Experts of a small language model.
Experts: 256 experts in each of 11 layers, 96 SwiGLU neurons an expert, 8 picks a token, a softmax router.
Training: a variant of Adam for the experts, 2061M tokens, 7863 steps.
Below are experts of layer 4 (counted from 0) of a mixture-of-experts language model. Rows are named down (a neuron's output weights, with its number) and show model dimensions 192-287. Each number is 50 + 15 x the weight over its row's rms, rounded and kept within 0 to 99.
Before each expert's rows: "raises" lists some tokens whose logits its average output raises strongly, later layers aside. This comes from a sample of Wikipedia text that the model never trained on.

# expert 73
raises: "\n\n", "\n", " S", " The", " ", " A"
down0:52 47 38 69 57 53 49 41 36 67 36 83 62 41 59 57 57 69 63 30 52 53 57 47 39 48 58 48 27 46 50 68 68 25 47 43 65 76 62 37 50 57 42 57 59 01 26 30 48 57 40 56 70 52 45 43 63 44 57 28 58 61 54 42 49 57 63 70 44 22 22 39 42 72 00 59 49 39 58 42 62 53 35 56 59 62 63 54 47 15 54 48 41 50 41 52
down1:30 46 60 59 23 79 54 71 26 27 65 59 41 45 51 68 72 41 52 44 52 19 90 53 42 37 72 39 66 66 50 55 43 56 60 47 63 57 49 50 53 27 35 70 65 37 44 59 81 67 39 43 53 41 18 25 56 31 59 52 69 46 41 26 75 61 48 71 26 69 04 69 45 34 02 51 31 73 54 47 50 49 56 58 63 45 69 45 80 35 35 41 54 26 77 43
down2:69 60 44 66 59 68 20 53 55 62 47 50 47 63 41 45 19 43 85 74 33 67 60 53 34 71 62 77 54 36 99 42 39 41 32 50 37 64 22 29 55 42 80 53 81 54 16 53 17 49 66 63 66 38 44 67 28 45 70 58 48 66 27 43 59 47 18 45 42 48 65 40 59 54 59 41 68 60 50 41 33 24 46 53 67 77 31 51 42 62 73 61 65 61 60 52
down3:72 52 48 37 51 69 61 48 71 41 64 42 40 65 60 32 61 64 43 09 51 42 61 38 61 42 36 61 35 51 38 11 74 41 39 47 41 50 55 34 54 72 45 64 60 39 67 56 39 55 73 66 63 50 63 75 34 57 37 45 78 55 65 26 63 53 50 18 82 63 32 41 47 69 06 63 18 75 55 57 24 26 76 48 56 49 59 50 66 72 65 52 55 34 49 49
down4:63 38 65 31 48 86 44 24 71 72 66 51 43 67 56 54 62 46 30 45 33 60 53 71 22 48 75 45 30 32 39 64 58 50 53 82 80 58 46 46 35 44 52 41 70 40 62 23 73 77 72 59 29 67 47 75 68 43 66 38 64 40 72 58 64 44 58 53 80 71 53 58 50 62 45 74 38 87 42 55 52 38 48 50 46 77 66 66 69 38 75 52 80 51 62 29
down5:56 39 52 74 62 50 40 36 48 48 51 67 55 67 25 49 40 54 55 19 63 46 35 71 62 55 62 61 38 44 46 79 47 41 65 34 48 75 48 43 45 36 41 36 50 56 38 53 24 37 38 47 18 43 70 18 46 49 46 61 46 67 63 57 56 64 52 41 47 68 40 80 29 32 84 48 59 62 48 45 61 62 47 51 22 54 25 49 47 39 46 46 53 13 91 35
down6:36 46 51 59 45 45 61 56 27 32 45 50 51 39 52 44 22 44 58 42 72 78 48 31 56 46 73 45 63 38 68 44 38 63 76 66 35 42 50 49 56 35 32 38 42 60 56 65 58 71 60 70 35 34 43 31 80 49 57 67 51 45 41 57 61 52 43 65 47 88 66 54 44 34 99 65 47 43 47 47 55 51 65 69 62 57 34 54 24 51 47 61 60 73 46 83
down7:57 62 66 65 26 37 48 70 49 47 50 56 53 40 48 38 41 62 51 49 39 48 33 65 47 52 44 40 49 50 40 57 25 50 70 61 35 59 67 62 42 39 52 39 41 39 45 41 00 56 31 54 48 64 22 39 60 55 42 46 30 42 72 63 76 48 48 31 33 25 56 53 41 70 48 60 60 81 32 50 67 31 79 39 48 52 67 22 21 57 73 68 80 35 60 41
down8:49 44 61 58 47 58 55 53 49 56 50 11 68 71 32 63 49 45 21 43 67 45 80 32 67 52 56 58 41 56 46 51 55 55 47 59 57 62 54 43 26 49 64 62 32 63 94 59 43 57 49 49 42 56 51 59 57 48 66 55 44 32 70 67 29 52 52 53 36 79 52 71 55 63 35 63 82 38 42 29 54 46 47 27 47 29 25 58 38 71 54 77 52 36 71 58
down9:38 45 54 32 41 33 30 74 28 59 59 69 13 39 27 47 79 46 59 34 36 41 41 60 50 67 49 30 49 48 58 40 56 26 29 62 45 44 39 22 47 41 62 56 43 43 39 64 51 65 06 56 41 34 49 35 58 72 40 38 37 79 61 52 43 76 29 48 17 45 53 44 40 43 64 53 49 50 69 46 82 44 42 63 57 52 55 36 50 33 50 56 38 80 38 52
down10:43 37 41 86 47 38 58 58 62 70 59 54 70 68 34 71 48 57 48 56 42 29 58 52 45 59 60 35 76 71 37 61 56 63 61 64 36 63 63 19 59 87 42 28 21 64 75 39 59 45 79 44 52 34 32 59 58 55 28 70 61 55 76 54 58 45 35 41 61 47 29 28 26 57 51 63 50 55 67 56 43 60 59 46 39 28 42 67 00 48 75 61 13 49 73 52

# expert 5
raises: " C", " c", " ", "in"
down0:66 60 23 60 29 72 34 66 47 73 23 41 73 49 79 36 70 66 46 31 37 32 44 69 43 68 38 64 44 62 77 47 56 68 43 42 63 57 67 60 42 42 59 99 52 37 61 34 60 72 46 49 41 50 46 34 77 64 62 44 43 36 36 26 54 57 52 53 49 63 69 65 51 42 56 50 45 28 62 30 45 33 42 29 31 73 21 28 43 51 69 32 48 47 35 72
down1:42 58 68 08 62 46 29 42 44 74 45 56 69 63 67 56 22 45 69 46 55 40 49 64 57 53 71 43 65 50 44 60 56 53 73 66 39 56 19 70 41 66 54 44 31 45 64 46 63 49 54 50 50 35 64 36 46 43 52 61 23 79 42 55 35 79 62 46 48 54 46 32 38 42 13 55 31 09 47 46 46 60 62 46 26 54 63 69 34 23 50 38 78 75 39 47
down2:72 61 50 41 34 41 80 39 48 56 54 72 62 47 45 56 50 66 41 70 42 70 48 73 35 68 63 73 35 57 45 71 64 41 38 65 75 48 57 53 36 66 41 54 42 35 61 32 37 39 52 35 48 63 50 65 44 21 29 52 40 44 65 59 51 62 36 57 43 65 52 44 57 67 23 54 43 75 55 40 45 56 43 54 50 67 54 70 58 24 37 59 84 56 46 42
down3:45 33 45 31 50 47 46 53 57 53 52 61 60 74 55 43 32 45 61 61 74 34 54 76 56 44 57 62 48 46 43 38 44 58 40 72 44 54 58 54 62 34 53 80 50 34 37 35 55 60 44 86 53 48 38 31 51 24 53 52 52 51 75 40 56 71 31 43 74 40 56 50 27 54 34 80 70 51 61 49 45 70 50 60 48 33 34 67 47 30 64 32 43 55 42 45
down4:26 37 50 70 38 56 88 76 49 62 54 61 78 55 33 35 57 24 49 35 54 54 65 43 16 62 71 55 49 28 25 43 78 32 55 42 73 39 53 74 40 53 62 36 45 34 77 66 51 60 33 29 49 49 44 34 51 50 62 58 76 36 39 47 55 47 78 56 43 93 74 31 34 68 42 47 62 52 33 49 45 50 51 18 44 45 52 48 44 22 45 16 53 51 32 26
down5:57 59 67 62 31 68 56 26 37 34 38 45 52 49 36 55 70 69 57 66 16 48 33 77 21 33 61 79 91 88 53 39 47 47 65 69 06 64 60 59 46 45 39 47 67 51 49 56 99 61 53 39 46 34 40 63 51 68 26 41 47 61 42 56 56 22 52 49 71 33 05 47 18 65 24 72 54 60 32 35 47 66 58 26 37 41 42 34 43 49 34 47 69 48 50 67
down6:54 61 63 16 49 17 32 59 60 38 58 43 60 29 41 59 37 55 37 47 71 20 45 60 73 36 21 51 73 32 42 56 51 48 54 39 92 52 40 67 58 70 38 56 40 41 35 53 80 69 34 33 65 43 55 59 49 48 60 47 13 41 32 65 65 57 53 63 31 56 80 45 41 12 47 52 31 29 53 37 60 37 46 50 82 56 50 46 55 55 56 25 37 52 55 76
down7:69 29 47 18 36 36 78 30 29 45 46 79 46 58 29 50 65 73 54 37 32 69 38 15 38 35 46 35 71 69 37 79 63 63 33 55 35 40 62 30 42 50 65 38 46 52 61 82 50 43 11 69 47 51 45 63 37 35 34 31 14 64 52 64 44 34 58 28 47 47 57 46 55 32 13 60 34 42 39 45 59 63 73 28 67 80 43 71 58 60 40 58 34 72 68 32
down8:43 54 58 34 70 46 44 77 52 65 46 62 66 47 55 56 45 51 36 70 69 48 57 53 22 43 66 67 42 50 29 44 67 31 49 40 28 72 64 55 37 66 67 80 85 61 46 45 80 28 51 34 48 52 46 31 57 57 43 68 74 40 54 55 61 12 49 62 65 47 56 35 44 52 54 50 40 58 76 62 30 36 61 59 43 65 48 52 46 33 53 48 87 56 26 46
down9:66 70 58 63 74 46 61 82 45 25 47 29 37 52 66 74 72 58 70 42 65 42 29 38 53 79 55 41 64 47 12 53 43 64 23 83 58 52 41 53 44 69 37 55 65 17 64 47 61 46 06 76 46 17 59 59 48 58 39 62 23 54 56 53 60 58 34 41 36 52 66 49 50 32 76 56 46 64 35 18 41 69 58 52 53 51 27 40 40 67 68 54 63 55 53 40
down10:85 74 43 42 50 27 39 48 58 52 63 50 65 46 55 71 39 48 58 55 64 31 23 54 59 42 84 70 52 35 42 50 26 44 42 57 41 38 68 79 37 48 59 49 63 50 67 32 49 60 71 50 54 69 61 53 41 44 61 78 54 27 59 57 48 70 28 41 54 59 32 57 53 30 54 54 36 39 35 58 51 44 65 44 47 52 59 47 54 60 52 40 42 41 46 49

# expert 104
raises: "at", ",", " organised"
down0:16 57 37 55 69 40 54 51 43 44 50 72 26 49 58 45 52 84 55 73 64 75 52 53 45 30 55 38 22 40 54 29 52 43 44 01 67 56 64 48 72 55 35 50 62 21 32 82 28 72 59 25 41 58 26 42 31 28 55 32 61 64 75 23 69 35 55 52 75 72 42 43 21 62 10 66 54 48 38 64 57 67 80 47 62 63 59 47 57 54 86 46 86 51 43 35
down1:51 75 57 45 52 34 38 56 38 43 26 68 41 66 52 61 67 42 52 65 53 59 59 37 39 56 39 64 42 61 39 43 57 64 32 52 46 55 36 48 53 57 46 41 40 47 43 44 58 28 69 53 52 52 92 42 64 60 28 73 52 49 22 46 48 34 51 66 44 50 40 29 53 60 75 56 50 45 45 78 50 48 43 49 47 47 77 46 06 46 37 35 28 40 68 61
down2:51 50 37 47 50 51 28 77 58 73 27 28 37 50 54 46 60 56 37 77 38 49 39 55 88 54 54 83 61 61 42 43 51 64 44 35 50 51 57 67 52 82 41 55 10 45 52 65 34 78 50 27 45 46 43 35 37 11 49 49 61 68 53 44 52 52 42 51 45 61 53 35 32 89 21 24 53 65 29 62 51 59 70 49 56 36 47 33 46 33 49 63 48 15 56 60
down3:29 53 46 19 58 45 44 63 41 56 37 50 81 48 41 55 32 58 56 57 46 56 41 54 65 49 32 48 53 48 58 31 57 58 37 49 53 32 72 71 44 49 52 42 64 58 58 12 59 76 45 36 59 55 08 66 34 60 68 57 41 15 49 36 30 68 64 74 60 81 62 39 40 50 24 35 46 55 38 37 44 53 72 31 67 34 49 57 41 62 55 31 54 30 54 58
down4:63 52 42 57 17 69 45 45 62 71 34 44 56 70 56 48 65 41 46 44 31 34 58 49 63 67 45 69 53 38 55 42 56 40 47 44 71 69 47 22 51 37 46 55 62 70 42 50 59 49 45 49 37 42 38 61 56 27 28 66 54 19 38 89 33 61 50 47 40 35 39 46 88 53 26 55 52 59 36 49 33 56 63 45 34 59 55 61 38 21 45 36 26 46 63 57
down5:28 61 56 67 48 50 41 70 46 37 53 64 66 47 41 35 27 34 56 34 53 53 26 21 65 37 20 45 64 43 42 36 45 52 88 52 63 68 66 53 34 66 58 45 39 36 57 47 48 73 52 49 66 57 22 30 52 43 48 39 27 45 47 44 35 59 44 71 74 40 47 26 57 53 53 35 18 41 34 31 91 70 83 49 45 42 70 46 66 38 37 45 48 32 62 33
down6:58 67 53 21 48 43 62 23 30 71 42 63 49 28 41 53 61 41 52 37 51 55 62 24 54 51 73 69 51 67 62 56 68 44 51 58 49 75 35 57 69 50 38 44 35 85 51 56 76 41 27 83 41 61 52 60 79 60 18 43 44 47 55 47 61 52 41 49 61 46 55 59 31 41 39 86 46 61 54 64 36 28 12 46 48 55 45 56 30 70 57 53 70 64 70 51
down7:59 43 37 47 42 63 58 56 59 44 34 46 39 27 43 50 38 57 78 58 72 46 59 48 79 44 76 73 22 42 42 31 79 43 47 38 40 53 52 23 42 36 22 59 40 58 33 53 29 49 38 49 70 58 58 63 44 52 16 73 71 74 37 49 54 30 50 38 29 42 77 65 62 66 22 26 37 69 57 39 42 38 48 54 30 43 67 79 36 47 94 79 32 45 25 62
down8:49 64 59 62 54 58 55 67 60 59 33 54 54 34 50 59 41 36 24 50 30 45 35 83 62 08 40 35 22 57 51 55 47 43 66 38 43 39 71 49 27 74 35 69 52 70 47 57 43 42 56 24 56 69 43 63 48 50 67 62 36 50 37 66 38 48 61 55 31 73 44 22 65 33 43 52 24 52 71 54 33 57 41 55 40 62 29 47 26 42 48 57 71 92 67 24
down9:52 25 47 16 66 78 32 66 75 58 49 63 29 12 70 68 44 31 54 29 58 47 54 64 14 66 41 00 69 40 50 46 28 58 43 31 52 46 49 62 48 32 44 63 33 49 73 30 69 37 69 53 53 72 58 55 35 57 32 86 19 62 65 55 56 51 65 29 55 44 68 19 71 25 67 29 61 30 52 45 59 51 66 50 42 33 54 47 53 35 64 56 42 45 43 48
down10:51 57 47 71 84 41 47 59 41 79 62 59 54 47 37 39 34 55 23 49 66 70 61 45 70 30 78 60 64 71 48 57 57 34 57 15 39 76 33 47 47 77 25 09 50 52 58 54 29 70 48 42 41 40 58 36 38 44 70 49 48 51 55 45 71 53 73 75 53 55 38 53 64 24 31 81 51 66 46 55 24 60 71 43 38 64 35 65 67 38 55 29 57 35 25 59

# expert 199
raises: "ly,", " Fire", "ly ", "oft", " Kid", "my"
down0:46 32 44 37 64 68 63 59 33 38 28 36 63 56 61 40 63 55 54 18 62 59 25 63 38 49 44 22 27 52 77 12 63 17 41 57 59 48 43 37 34 62 64 53 54 79 64 46 52 72 49 50 76 58 45 42 46 38 40 56 29 28 15 40 93 49 59 38 73 53 34 41 50 43 45 45 30 58 59 53 67 45 41 50 44 38 69 45 53 48 43 61 50 24 30 47
down1:51 40 54 42 50 51 49 34 58 39 58 40 80 47 49 55 39 54 26 39 48 65 60 92 48 39 35 49 37 24 54 72 59 50 49 51 43 41 76 39 57 36 32 47 38 78 43 30 37 59 46 81 54 62 35 48 29 61 49 58 46 40 40 48 48 30 65 56 67 65 25 56 39 29 86 28 41 51 42 45 48 46 60 52 47 62 41 47 51 47 38 63 43 59 52 49
down2:63 57 53 48 65 69 54 46 53 56 81 62 70 74 24 52 62 40 69 57 19 46 41 63 87 19 22 56 69 81 60 56 37 48 38 55 28 41 61 75 61 43 30 64 45 61 32 40 63 49 55 57 24 26 62 32 67 33 52 52 52 51 47 45 46 53 42 99 30 39 58 64 51 46 54 70 24 48 72 38 17 18 89 47 31 29 62 37 46 79 65 53 54 46 24 76
down3:56 56 84 57 60 58 50 50 52 29 47 79 39 45 63 70 51 83 50 32 28 41 40 78 50 55 38 50 52 54 49 79 73 35 41 55 58 56 64 64 51 75 58 69 50 41 51 79 61 47 49 44 27 56 32 67 42 37 53 46 35 58 48 71 69 33 50 70 36 34 33 51 48 80 30 56 61 63 48 93 36 62 53 48 28 46 40 32 51 29 53 49 29 42 54 52
down4:64 52 74 33 31 54 12 28 51 48 29 49 53 67 51 65 53 40 89 62 69 57 50 17 32 74 32 66 49 31 58 72 65 58 63 44 31 62 67 47 18 60 28 54 64 92 40 49 35 51 46 68 47 51 63 15 52 49 57 61 62 47 58 40 74 47 24 57 53 60 51 53 73 28 43 17 81 62 46 82 56 50 41 47 67 44 54 67 68 43 58 47 55 40 45 47
down5:59 45 43 49 34 43 38 76 49 58 30 47 61 40 50 46 33 17 40 33 61 52 37 48 55 95 70 37 43 50 36 49 70 51 48 29 33 52 45 44 47 44 72 19 88 67 27 43 50 46 66 53 58 60 39 40 59 61 42 55 58 45 41 62 27 58 57 78 40 28 41 81 43 34 66 60 61 66 69 21 78 66 32 81 44 59 56 45 53 60 61 36 54 29 75 28
down6:53 55 58 54 32 70 29 83 45 26 38 45 34 66 56 37 57 45 42 32 76 69 44 37 35 57 30 41 62 41 46 76 18 56 34 51 49 32 53 42 60 68 55 63 69 41 60 72 52 49 54 45 60 47 53 56 61 56 40 51 51 46 36 68 66 57 66 31 36 37 49 48 70 56 98 88 52 31 47 63 49 49 67 52 42 70 50 37 83 69 43 61 23 49 75 36
down7:54 50 65 50 49 52 29 95 67 60 69 50 52 51 66 75 64 43 67 39 48 43 40 36 45 45 48 51 38 41 48 39 29 51 30 99 41 73 45 44 57 42 44 66 73 25 35 61 52 66 41 53 73 70 41 50 69 47 44 45 37 37 51 37 60 39 44 10 34 47 77 39 44 59 42 71 56 35 30 82 50 30 55 56 36 32 54 57 80 57 62 46 54 40 53 51
down8:35 61 59 43 64 56 59 35 32 40 44 62 38 43 51 64 58 37 33 46 25 55 58 18 72 70 64 35 48 61 57 66 54 65 41 59 75 40 34 60 39 75 38 69 33 21 74 63 50 69 42 40 50 37 50 36 54 68 77 48 39 69 66 34 45 63 63 63 55 63 31 50 49 43 51 36 56 55 36 75 02 68 47 56 41 51 60 50 68 53 22 59 58 38 64 71
down9:65 31 45 61 46 53 64 60 40 48 49 54 42 36 29 62 43 31 25 53 43 48 51 49 59 28 56 66 60 84 30 52 32 46 46 39 40 39 40 42 46 57 75 59 63 80 47 32 46 48 41 47 43 29 33 59 44 62 41 43 64 51 64 73 22 43 45 34 50 38 36 62 31 49 02 50 49 51 55 56 57 47 22 65 40 63 65 85 70 66 54 44 52 38 40 48
down10:54 26 49 45 55 48 74 53 54 61 36 48 20 36 46 39 56 50 63 39 16 54 43 41 65 53 41 22 55 40 50 58 21 53 52 58 29 42 57 36 46 76 30 54 35 40 71 35 35 59 75 38 56 48 56 51 34 44 65 46 37 45 32 58 65 68 32 48 53 48 45 11 49 56 34 39 53 51 36 77 41 37 51 49 77 54 34 00 33 37 24 36 60 56 26 47

# expert 111
raises: " The", "\n\n", " They", " It", " A", " When"
down0:36 39 54 37 50 39 80 59 67 69 46 49 80 56 47 54 22 49 62 44 55 45 40 70 48 70 50 46 36 53 35 72 35 58 43 69 31 56 63 52 34 41 46 41 52 57 69 85 59 42 70 62 44 34 59 64 47 58 55 33 32 82 53 54 59 16 48 51 52 51 77 47 46 50 55 85 54 54 57 52 21 39 33 73 45 48 74 39 46 73 74 53 52 43 37 53
down1:61 68 66 37 69 49 55 74 28 21 43 32 49 42 54 39 70 56 44 40 73 44 46 50 22 50 57 55 44 70 54 55 67 68 59 51 67 61 56 47 45 40 61 32 54 42 39 34 54 61 66 63 21 51 45 39 61 23 40 67 56 43 41 56 42 36 80 23 51 64 48 59 62 65 62 34 33 33 28 30 61 41 54 52 79 70 07 52 48 60 44 32 59 64 61 55
down2:22 55 50 91 25 55 56 77 07 19 35 30 40 51 47 49 37 83 81 44 33 49 49 73 33 58 42 48 40 61 28 54 51 60 60 53 51 50 45 39 81 52 35 42 54 37 43 31 69 37 51 75 56 51 50 74 32 52 55 19 46 58 49 72 23 65 55 69 52 57 59 39 32 52 99 52 46 59 36 46 82 60 62 63 61 55 38 46 32 31 44 54 42 58 45 53
down3:51 62 49 46 42 66 59 43 33 48 44 50 52 80 59 41 28 51 67 61 58 68 44 71 61 48 56 52 33 62 58 64 11 36 50 70 47 43 54 62 68 33 51 61 73 59 60 47 32 68 42 41 59 46 58 55 19 35 62 38 57 20 56 46 75 34 42 34 26 42 55 44 45 35 99 48 56 47 52 58 26 19 39 53 59 67 53 47 41 48 39 56 75 56 37 29
down4:45 44 32 59 41 36 64 57 47 52 67 61 46 65 62 44 60 37 39 56 66 50 37 55 66 60 34 05 52 55 47 66 46 48 38 55 36 38 48 42 35 30 65 57 44 38 59 74 34 28 64 39 32 48 49 53 26 36 77 57 62 49 32 52 68 50 24 47 35 57 71 58 32 72 00 65 34 65 71 49 78 46 55 58 56 57 88 58 46 65 70 60 53 56 60 50
down5:55 50 61 60 58 40 71 46 25 43 40 55 52 71 47 53 68 68 65 46 65 54 59 28 60 35 50 38 65 39 29 26 72 51 21 46 62 79 52 50 23 75 54 52 52 38 41 41 46 42 57 31 44 41 46 64 76 46 56 39 56 64 63 76 45 20 29 41 61 70 66 42 42 43 09 44 53 62 43 13 43 43 64 41 35 60 46 49 45 44 48 37 24 35 36 44
down6:55 47 58 53 40 53 61 39 33 62 42 62 46 54 49 33 30 34 29 52 22 75 69 47 73 43 27 42 32 20 55 32 53 23 54 31 33 73 80 42 65 56 77 46 47 61 58 41 62 34 45 64 56 59 49 59 51 59 57 43 33 63 44 37 35 54 62 57 47 36 48 40 39 61 80 60 47 50 45 69 30 51 32 53 26 26 58 42 75 35 48 54 64 59 40 60
down7:47 43 51 42 44 76 71 31 50 50 63 58 29 43 48 48 19 40 63 36 51 37 75 71 62 63 43 26 46 45 71 44 15 51 79 49 38 55 48 41 59 43 43 57 72 46 73 51 64 54 62 53 63 59 43 22 38 45 73 51 64 66 59 65 49 40 34 64 39 44 39 39 35 41 99 59 32 74 61 61 63 47 55 70 62 87 62 57 84 53 61 61 47 48 53 51
down8:38 64 72 41 55 30 56 60 54 60 42 30 67 62 39 61 72 35 46 65 37 61 49 64 63 58 51 19 54 46 60 47 45 36 53 69 36 56 43 57 36 28 45 42 40 41 52 94 49 36 51 70 58 67 47 49 58 32 60 41 52 69 52 39 30 65 52 83 56 49 47 44 55 57 99 86 43 51 57 53 37 59 59 60 46 59 32 45 32 33 41 67 59 42 64 59
down9:69 59 63 47 56 46 88 40 69 36 29 32 66 43 60 42 61 54 46 56 37 23 68 33 46 40 53 70 58 61 31 63 71 64 46 58 63 62 62 63 54 66 52 36 27 22 55 58 38 54 43 63 36 42 69 76 53 76 34 31 45 43 12 78 22 70 59 46 52 49 46 64 54 55 74 46 33 50 85 62 51 35 68 47 51 40 66 26 41 49 68 35 47 61 99 52
down10:47 28 73 53 36 75 41 53 46 62 55 63 51 54 73 55 85 81 63 45 51 51 58 52 24 22 62 50 29 48 22 40 76 54 41 55 37 54 60 43 49 54 52 54 55 66 48 68 60 34 51 59 56 57 37 49 61 47 49 22 44 59 78 63 51 39 46 43 82 66 63 20 51 61 00 48 47 42 53 59 46 66 56 64 63 58 44 37 78 58 47 37 67 63 49 42

# expert 31
raises: "ee", "per", "ey", "ere"
down1:63 53 22 48 55 48 82 54 68 44 44 56 37 20 32 65 35 46 66 30 42 44 44 45 33 44 46 55 50 56 34 56 81 70 43 57 66 52 80 59 47 44 72 32 56 05 62 49 51 44 26 56 56 57 43 39 37 51 20 49 56 57 62 37 44 58 24 59 41 45 51 56 67 33 61 38 50 54 33 61 56 35 36 49 54 39 80 38 44 58 53 44 58 50 66 53
down2:66 40 47 24 65 34 90 62 52 63 55 35 30 43 63 24 61 55 48 38 45 46 62 32 70 53 48 38 61 39 58 35 64 39 60 32 41 33 25 41 30 63 56 68 29 49 61 39 46 62 46 71 44 46 57 63 35 27 51 10 78 59 42 81 58 38 68 62 77 39 66 56 77 54 68 71 53 39 48 46 38 67 48 20 57 35 59 23 42 55 58 45 56 62 59 49
down3:51 79 85 43 86 38 41 30 35 64 51 84 37 63 39 45 38 63 36 48 61 19 46 17 49 55 23 49 27 67 31 59 44 31 37 28 55 56 60 54 45 62 84 34 16 75 33 68 70 52 74 52 51 32 64 29 69 24 66 68 38 54 51 60 34 57 51 56 65 51 39 33 33 64 44 36 09 67 40 44 37 49 43 32 45 72 54 48 57 48 55 56 45 28 50 57
down4:60 30 82 64 50 72 44 51 55 62 52 60 66 27 36 44 35 53 39 46 22 20 88 47 41 42 72 47 50 50 89 72 64 65 54 50 24 23 41 48 41 27 42 52 47 47 40 46 79 15 44 50 44 49 50 48 37 22 55 82 60 31 61 70 31 57 66 53 46 46 38 65 35 89 60 40 41 47 50 40 54 54 48 64 44 63 21 38 66 82 34 60 39 48 44 49
down5:56 50 43 52 64 38 59 52 58 51 65 41 25 56 57 52 42 35 31 59 35 51 37 49 35 71 71 68 69 42 49 34 57 25 41 50 74 73 70 64 67 44 54 40 45 65 47 27 44 29 49 71 46 50 22 16 51 53 50 34 51 37 57 37 54 45 43 48 65 33 40 49 63 69 48 44 54 56 53 82 59 24 34 47 52 18 60 24 21 63 21 44 54 57 42 53
down6:46 26 52 55 60 25 49 59 66 02 51 47 40 58 74 39 70 38 64 82 57 51 40 69 71 55 49 23 64 50 48 54 66 61 78 44 28 32 55 62 26 56 42 35 35 43 67 55 37 63 37 37 70 44 28 32 68 32 53 34 46 56 51 45 43 57 42 52 40 50 55 26 79 58 31 44 53 42 44 58 49 41 48 55 56 53 58 67 70 68 59 54 30 67 42 39
down7:44 50 44 35 68 36 49 34 70 59 47 52 24 35 39 46 45 34 26 32 18 36 56 50 18 58 49 35 37 28 62 50 59 20 48 52 44 57 69 41 33 61 37 52 61 51 53 50 60 68 36 54 69 52 64 60 26 30 56 49 36 37 53 57 54 77 44 73 51 46 24 45 63 48 16 33 35 68 32 05 42 38 27 66 27 35 23 78 58 72 45 32 41 70 58 43
down8:36 87 33 60 41 45 73 50 37 49 42 69 75 81 22 61 69 28 39 33 51 54 59 56 24 45 35 22 61 41 35 58 51 85 40 60 56 64 28 28 30 68 50 52 45 53 60 53 62 51 58 44 38 74 54 48 46 42 09 47 14 76 44 54 53 55 40 43 31 41 60 50 74 58 25 43 62 39 37 34 66 44 68 54 24 56 40 45 33 62 37 65 37 50 51 41
down9:41 68 77 52 54 52 53 21 77 45 39 29 53 20 55 61 52 34 49 36 55 38 44 36 24 42 52 35 34 25 39 48 37 41 67 20 37 13 28 37 61 70 39 65 21 45 39 52 46 55 56 43 58 51 31 63 81 79 57 49 45 65 49 60 58 56 32 46 47 48 62 28 28 42 63 75 30 56 62 37 34 38 34 55 58 57 39 35 63 67 64 27 49 46 61 69
down10:45 67 44 75 58 46 46 43 34 30 25 65 37 47 33 28 30 60 54 67 39 48 56 64 61 62 64 47 49 49 38 64 27 52 16 70 70 66 38 71 46 47 44 44 49 55 39 46 58 23 48 60 51 62 16 52 43 41 52 60 44 10 51 44 75 33 43 40 51 59 16 45 16 35 35 55 46 31 14 56 55 57 56 46 68 41 65 65 69 59 69 58 41 56 44 54
down11:20 45 62 28 61 64 52 38 27 29 53 36 45 42 73 67 33 65 81 63 58 40 54 39 54 68 52 79 85 44 30 45 48 34 29 51 50 33 71 33 62 74 83 35 47 39 45 50 62 53 45 42 50 41 59 30 45 37 42 38 28 57 52 33 31 27 44 46 47 59 72 54 49 82 34 71 40 55 68 80 70 54 33 49 20 62 65 27 62 24 79 43 30 53 64 34